config.toml
router_score = "softmax"
normalize_top_k = false
balance_loss = 0.000403
lr_router = 0.000851
vocab_size = 11277
optimizer = "adamw"
train_tokens = 241100000
Below are experts of layer 10 (counted from 0) of a mixture-of-experts language model. Rows are named router (the router's row for the expert), up (a neuron's input weights, with its number) and show model dimensions 0-159. Each number is 128 + 24 x the weight over its row's rms, rounded and kept within 0 to 255.
After each expert's rows: a language model's description of what the expert responds to. This comes from a sample of Wikipedia text that the model never trained on.

# expert 22
router [120 163 115  97 151 154 127 106 101 171 111 143 154 109 159 108  74 114 166  80 149  97  92 155 101 186 163 161 100  95 167 102 117 143 102 112 147 158 113 105 119 165 126 142 155 116 124 112 108 124 144 111 144 116 120 146 113 166 172 124 150 119 156 118 133 141  94 114 135 139 105 109 138 163 119 152 153 116 149  99 123 113 128 111 145  88 114 158 125 153 142 158 158  92 148 119 110 151 116 112 136 142 103 126  99 155  87 142  96 100 118 104 109  94 151 126 162 113 118 144 130 148 164 141 171  93 145  90 115 167 111 131 165 145 146 110 102 139 119 152 145 126 123 119  97 154 103 108 128  94  79 145 119 162 149 134 144 118 115  93]
up3 [ 91 122  88 127 120 144 145 117  90 145  82 138 137 120 163 105 127 110 166 113 140  87  99 151  98  93 172 150  82 109 150 123 151 132 108 142 110 138 142 151 137 126 133 132 113 152 142 135 120 103 150 142 117 134  86 134  93 133 140 149 147 104 187 139 127 112 142 139 126 121 144 128 107 156 154 103 145  93 121 132 106  97 109 123 173 186 125 112 129  98 140 133  95 129  87 115 129 133  86 148 133 150 119 112 133 151 133 135 111  93  98  91  71 127 165 105 171  71 109 160 114 180 121 150 131  97 169 126 131 124  84 131 103 150 114  99  67 134  89 139 120  92 126 108 180 130 129 135 136 122 137 139 107 122 140 134 137 121 128 123]
up4 [ 78 140 105  88 167 161 154  84 121 137 109 154 129 112 158 110 112 126 167 149 102  93 117 155  99 114 153 151 104 122 154 108 126 137 106 110 143 147 156 119 119 144 119 129 109 117 137 152  95 112 135 123 179 130 105 150 125 133 125 140 115 115 137 136 110 110 122 111 137 124 159 133 109 151 102 124 181 126 141 135 106 132 116 130 164 110  88 151 117 120 154 143 105 157 137  65  61 176  81 146 146 168 129 125 123 145 167 157  86 119 132 146 112 105 168 165 123  96 125 180 133 134 136 130 117  88 129 125 101 140  73  94 122 159 169  98  99 149 106 129 107  97 117  98 155 147 156 116 124 129 151 136 110 125 141 124 143 122 147  90]
Numbers and spaces. Single digits and spaces inside numeric expressions such as heights, years and scores, e.g. 5 ft 9 in, 1–1, late 20th.

# expert 6
router [107 150 119  85 150 146 127  93 106 161 110 163 140 116 176  89  93 110 161  92 166 102 100 166 110 161 156 152  76 119 162  86 114 140 113 126 174 168 133 103 107 143 114 147 154 123  89 103 107 115 139 126 133 137  86 137 108 167 140 156 158 103 138 117 106 134 110 103 138 157 118 113 111 174 107 139 153 125 138  98 111 107 128 108 140 108 105 153 124 176 117 133 138 112 130 120 115 137 126 117 148 136 103  95  94 146 108 148  90  96  99 104 117 105 128 125 169 103 131 154 121 161 156 158 162 109 133 105 104 150  98 111 138 135 142  92 108 145 102 173 149 103 119 105 112 158 106 116 149 113  78 160 121 149 143 117 144 128 113 108]
up0 [181  96 138 122 150 117 115 117  87  84 142 111 116  94 110 104 115 138 123 137 160 133 101 124 147 105 106 126 122 136 129 152 129 106 175 117 134 105 114 132 115 113 137 136 178 150 114 138  99 180 116  92 149 165 106 128 127  99 106 134  98 141 130  74  62 120  99 106 109 121  81 117  94 111  84 137 147 161  74 118 113 148 145 128 144  96  83 114 119  97 117 113 102 146 128 155 137 142 122 104 121 141 124  79 116 113 122 101 156 136 156 169 163 133 121 118  92 111 154 117 129 167 162 141 135 145 125 143 144 114 117 109 100 125 147 116 148 156 123 165  70 120 146 110 112 156  85  76 136 118  91 159 140 131 123 141 111 143 126 132]
up1 [170 193 106 105 130 140 143 111  77 153  96 126 149 108 165 145 124  85 159  91 127 133 127 158 116 163 174 135  67 124 123 153 149 137  95 125 155 160 126  98 101 153 128 116 147 113 141 134 110 119 136  93 133 132 132 130  68 112 168 127 145 117 161 104 152 137  88 123 130 154 140 118 116 161 105 153 140 136 108 125 124 131 110 105 128 135 156 155 160  97 125 126 128 116 156  77 115 159 123 130 144 110 125 108 168  99 103 124 107 126 149 144 106 105 136  94 140  83 132 105 101 181 151  96 105 110 142 138 112 199 117 106 143 137 156 123 108 182  99 135 136 106 123 110 113 140 132 129 152 177 112 153 125 128 124 107 139 123 130 131]
Plural and word-final suffixes. Word-final suffix pieces, mostly plural endings, completing nouns and names, e.g. "s" in Laws, "ements", "ats", "ules", "es".

# expert 9
router [105 165 127  86 140 152 127  86 132 169 117 150 151  88 149  92  99 115 147 109 145 103 106 173  79 163 153 143 116  97 147 121 122 172 102 138 174 125  82  91 111 153 130 153 165  91 114 110 119 116 164 101 138 141  92 184 130 153 135 131 143 102 159 110 111 144 110 113 187 119 121 101 117 142 118 140 123 128 140 117  96 113  99 100 130  94 109 139 104 122 140 128 145 106 136  99 122 134 102  95 126 129 105  95 106 126 125 130 102 116 108 100 129 118 116 107 134 109 112 130 105 134 157 163 163 108 164 111  88 143  99 112 130 122 158  78 113 146  91 148 133 124 110 101  87 142 109 107 162 101  94 154  99 152 154 128 154 133 114 129]
up0 [142 102 112 116 150 181 124 145 150 104 116 131 119  98 147 126 117 109 157  55 133 140 174 113 115 118 130 154 115 115 147 128  81 178 147 101  98 113 119 118 148 179  62  99 137 155 118 177 110  98 120  79 137 104 126 111 107  96 138 168 126 137 119 142 115 138 100 133 112 175 119 169 135 156 107 122 145 115 132  48 120 106 152 150 143 115 160 120 145 140 137 183 151 120 155  88 151 156 130 138 140 157 136 148 124  98 107 108 144  91 122 126 112  99 135 128 110 102 104 158 112 131 141  99 137 116 115 109 154 144 132 106 136 164  97 114 126 145 131 131 109 103 137 130 121 142  96 123  94 133 126 148 120 124 119 118 112  95  93  96]
up1 [133 152 126 121 110 111  69 104 128 173 121 113 138 119 135 137 130 121 141  87 126 137  97 126 116 184 122 124 146 128 124  70  84 144 132 158 148 135 123 117 142 139 155 134 118 128 153 113 120 112  89 105 129 118 109  96  98 152 110 155 129 143 171 118 149  97 132 109  88 180 103  45 133 146 119 160 143 129 124 116 149 142 163  86 112 114  76 143 114 123  97 123 137  67 149 119 151 160 189 154 149 111 126 119 151 144 100 128 103 133 116 143 130 115 143 186 147 114 120 145 142 121 111 101 129 126 144 147 103 148 130  96 114 127 105 166 140 182 122 154  93 122 146 129 160 162 132 110 141 143 122 141  95  94 120 148 146 127 122 114]
Country and place names. Country, state and city names ending a location, often after a comma or "United"/"New", e.g. States, India, England, York.

# expert 31
router [102 158 108  94 168 152 117  77 121 176 103 153 152  95 147  84  82 122 183 105 138 109 120 158  94 163 183 162 103 110 166 120 107 145 110 108 137 149 113  92  98 153 100 135 150 111 111 101 106 111 153  98 156 112  81 121 126 156 152 149 139 119 131 126 103 149 109 117 156 147 105 100 113 169 105 153 149 104 144 103 124 123 112 115 140 121 126 155 133 133 121 128 153 117 158  92 108 156 118 115 148 140  97 110  92 151 101 148  87 101 100 113 111  99 144 129 160  92  99 146 111 141 148 133 156 106 139  95 118 140 111 128 154 136 149  98 115 137 102 162 130 114 113 115 110 156 114 104 153 106  97 154 101 135 158 122 144  99 111 101]
up0 [138 147  99 101 135 167 137 150 116 134 111 123 134 102 155 115 105  85 121 106 137  95 106 155 104 148 151 138  86 101 137  96 123 119 120 154 162 130 121 134  99 122 131 133 100 105  81 153 131 136 132 144 119 137 153 136  81 143 111 130 150 107 130 110 122 147 150 109 113 114 158 108 149 148 109  98 173 126 121 129 116 123 157 151 155  81 113 117 165 164 145 139 136  66 100  86 130 102  97 127 129 144 108 156 139 161 108 112 135 125 102 174  78 111  76 127 126 117 113 143 138 144 166 119 123  99 156 108  89 130 132 152 139 159  73  95 104 137 138  95 123  91 152  90 126 172 113 152 103  88 121 162 165 151 118  86 137 103 130 103]
up1 [119 174 127  93 118 168 143 128 104 152 100 105 141 110 154  92 118 101 140 102 124 115 100 170 135 136 177 150 105  89 139 105  96 134 140 106 137 159  93 107 128 152 101 124 113 125 112 136 101 151 152  98 109 123 114 115 131 137 170 134 167 116 152  63 107 154 123 132 138 144 137 126 135 157 131 101 152 149 135 104 119 106 127 132 154 137  82 139 158 126 147 120 139  81 129 114 111 134 137 104 106 137 122 120 106 141 105 131 121  95 107 168  95 100 138 119 131 130 124 173  72 142 137 123 151 109 141 142 117 146 121 125 133 138 113 121  98 162 142 123 170  78 110  93 114 163  81 122  95  82 115 155 184 157 132  83 171 121 152  91]
Digits in tables and coordinates. Later digits of numbers in coordinates, track times and table statistics, e.g. seconds in 34°2′53.14″, 62:16.

# expert 30
router [ 91 157 115  96 134 144 125  84 139 168 111 135 159  99 167  68 106 119 148 116 158 119 102 182  87 172 141 143  83 109 152 102 107 151  93  85 128 157 124 108 100 157 112 152 143 112  99  91  75 115 137 113 153 106 123 146 100 174 157 147 169 100 149 103 122 127 107 104 146 143  89 121 135 134 116 141 171 120 143 110 121 131 120 126 162 105 123 147 123 123 140 144 147  93 135 107 102 151 120 125 143 163 112 121 101 149 122 145 113 114 127 117 109  91 125 116 145 116 117 148 119 147 159 143 160 100 152 108 103 140 111 139 144 130 141 104 107 132  98 144 151  98 105  94 104 161 133 111 152 123  85 166 111 151 147 132 160 133 105  80]
up3 [113 142 110 129 150 146 137  99 115 130 123 128 147 115 154  92 121 111 148 116 166 116  83 203 120 144 149 155 121 104 136 131 129 113 105 112 116 153 103 105 121 135 160 157 126 109 144 100 139 150 160 133 173 133 121  96 108 146 180 117 138 103 151 142 120 127 135 132 127 122  89 132 129 172 107 131 175 125 137 161 139 102 137 128 140 157 131 140 118 110 165 145 141 144 125 131 119 138  91  93 128 160  76 130 108 150 103 154  98 111 133 162 120  86 143 106 157 106 114 139 104 141 213 163 121 103 116  93 122 173 162 140 143 133 138 123  84 109 124 164 157 108 136  98 120 111  81  97 125 111  96 165 173 159 134 126 129 113  99 126]
up4 [ 78 136 135 120 182 133 127 159 105 189 153 131 112 125 158 124 114 138 142 129 110 109 131 131 110 163 120 112 132 131 156 100 134 148 147 121 131 154 150 137 123 125 150 115 175 140 159  79 127 149 208 133 158 115 123 109 143 206 112 138 146 105 160 144 128 127 143 113 128 109 169 107 118 124 116 148 159 116 133 169 146 133 128 131 118  95 122 128 126 137 126 127 109  97 141 127 123 154 130 168 137 121 147 148 109 134 125 177 101 120 147 141 126 109 134 132 128 128 110 164 149 100 148  91  95  85 134 120 145 125 160  94 140 128 133 140 124 154  79 103 175 173 163 150 147 134 114  96 130  90  93 184  93 123 137 117 130 108 140  75]
Person name endings. Final pieces of personal names, especially surnames in lists and tables, e.g. "erson", "kins", "ić", "sson", Miller.

# expert 18
router [ 84 171 109  97 149 152 118  93 140 155 111 149 148  85 162  72 109 127 158  97 175 115  96 176 103 157 142 152 102 107 152  92 119 148 129 117 126 158 121 112 102 143 106 149 138 113 100  89 109  98 174 124 159 110  95 162  99 153 162 149 165 104 156 109 129 147 121 118 154 148 105 114 119 176 105 132 154 118 128  82 122 119 127 116 152 111 121 130 129 128 131 137 138 103 140 121 101 151 113 117 138 149  99  85 105 157 115 161 104  99 122 123 110 102 139 120 156 125 118 138 102 150 160 144 147  99 170  91 106 138 117 125 150 127 138  93 123 149 131 163 176  99 134 126 113 159 107 111 149 101 101 162 109 145 131 105 142 106 122  89]
up0 [157 133  99 103 130 168 111  90  92 135 116 119 127 123 138 117  88 136 134 127 114 122  82 154 114 128 147 143 108 100 154 121 100 107 113 145 122 125 140 106 138 125 132  71 109 159 104 151  91 141 126 124  95  97 109 115 138 159 160 147 138 148 189 120 109 157 133 103 124 118 146 123 132 145  72 114 174 124 162 103  88 126  90 132 158 153  90 135 144 180 146 161 118 102 126 113 127 127 124 170 136 147 116 170  83 149 135 164 120  99 110 138  67 126 144 125 132 127 128 126 158 143 145 158 131 102 172 123 104 134 102 125 139 181 146 109  99 167 141 121 100 115 104 134 134 166 137 110 133 167 100 135 104 141 165 141 169  95 133 114]
up1 [157 171 122 106 154 138 115 100 106 108  78 177 169 155 157 173 114 117 159 117 102 120 117 158 101 140 163 170 131  96 132 129 103 135 115 150 138 144 104  84 111 140 114  75 151 114 166 137 131 135 157 119 127  72 129 155 129 120 130 148  98 132 154 118  99 103 107 148 128 131 155 114 132 143 111 145 169 142 190 110 140 106 130 114 125 139 129 157 124 140 176 166 147 125 150 114  97 131 125 145 133 143  82 135 106 131 111 107 110 125 126  70 126  99 184 105 145 125 127 142 138 144 119 138 151 103 104 119 141 154  86 124 121 129 141 142 102 179 113 110 123 167 151 123 114  95 150 152 120 141 139 129  83 111 158 173 121 143  95 131]
Latin taxonomic endings. Latin word endings in species, genus and family names in taxonomy entries, e.g. "ii", "um", "us", "idae", plus place words like Stadium, Airport.

# expert 2
router [ 85 143 108  99 164 172 138 102  89 138 109 143 146  96 149 106  93 115 175  98 163 114 124 159 104 167 164 154  92 100 153 121 139 128 101 117 166 140 116 108 126 154 114 123 150 119  93 108  84 102 164 124 133 126  95 132  99 166 132 145 164 129 140 116 107 136 119  93 136 134 120  96  89 135 129 126 139 120 137 102 118 126 100  99 154 125 113 141 153 131 149 128 128 103 137  79 134 137  94 101 152 156 112  98 108 163 105 150 102  97 109  93 127 107 158 114 181 115  91 157 107 141 160 141 131  94 172 106 102 144 116 128 128 172 141  94  83 148  99 138 147 127 100 128 134 152 109  98 126 118 116 155 126 172 117 109 160 104 125 108]
up3 [131 165 161 128 134 157 119 132 157 118 132 158 105 111 151 105 124  88 125 117 118 101  96 161  85 154 120 134 116 113 149 105 122 159 141 116 134 137 153  72 120  89 150 166  87 121 111 106 142 120 131 113 139 141 150  92  94 147 144 185 167 101 156 153 150 113 135 130 160 152 133 129 156 133 136 144 139 138 152 168 102 123 124 165 118  96 119 136 102 156 152 177 144 124 149 142 131 139 131 127 110 138 108 126 124  65 107 159 114 122 119 152  83 139 119 139 122 134 138 172 157 130 103 132 146 112 166 146 104 151 135 145 177 130 114 102 106 124 101 118 145  54 141  91 116 143 147 162 145 139  83 128 125 136 164 110 159  86 103  95]
up4 [129 153 153  98 182 158 160 138 163 134 141 149 109  97 150  82  99 112 142 124 131 101 100 153 105 113 122 137  98  94 161 118 124 151 142 139 107 165 115  99 116 137 127 156 101 113 116 120 135 154 115 143 141 121 155 153 128 160 158 153 158 103 123 129 136 112 118 180 185 161 144 143 162 154 139 119 144 124 136 103  71 142 140 183 147 125 139 120  79 152 144 178 144 128 125  98 122 101 118  90 131 131 118 110 115 138 144 155 119 118 110 139  81 135  95 142  81 121 138 122 137 109 137 123 172 109 107 153 117 111 120 110 129  97 114 113 158  96 128 145 155  64 134 124  90 157 158 141 154 100  94 131 121  94 141 152 154 141 118  91]
Year-range digits. Digits in dates, year spans and codes, mostly right after a dash or digit in tables and lists, e.g. 1964–1965, 1996–2003, ISBNs.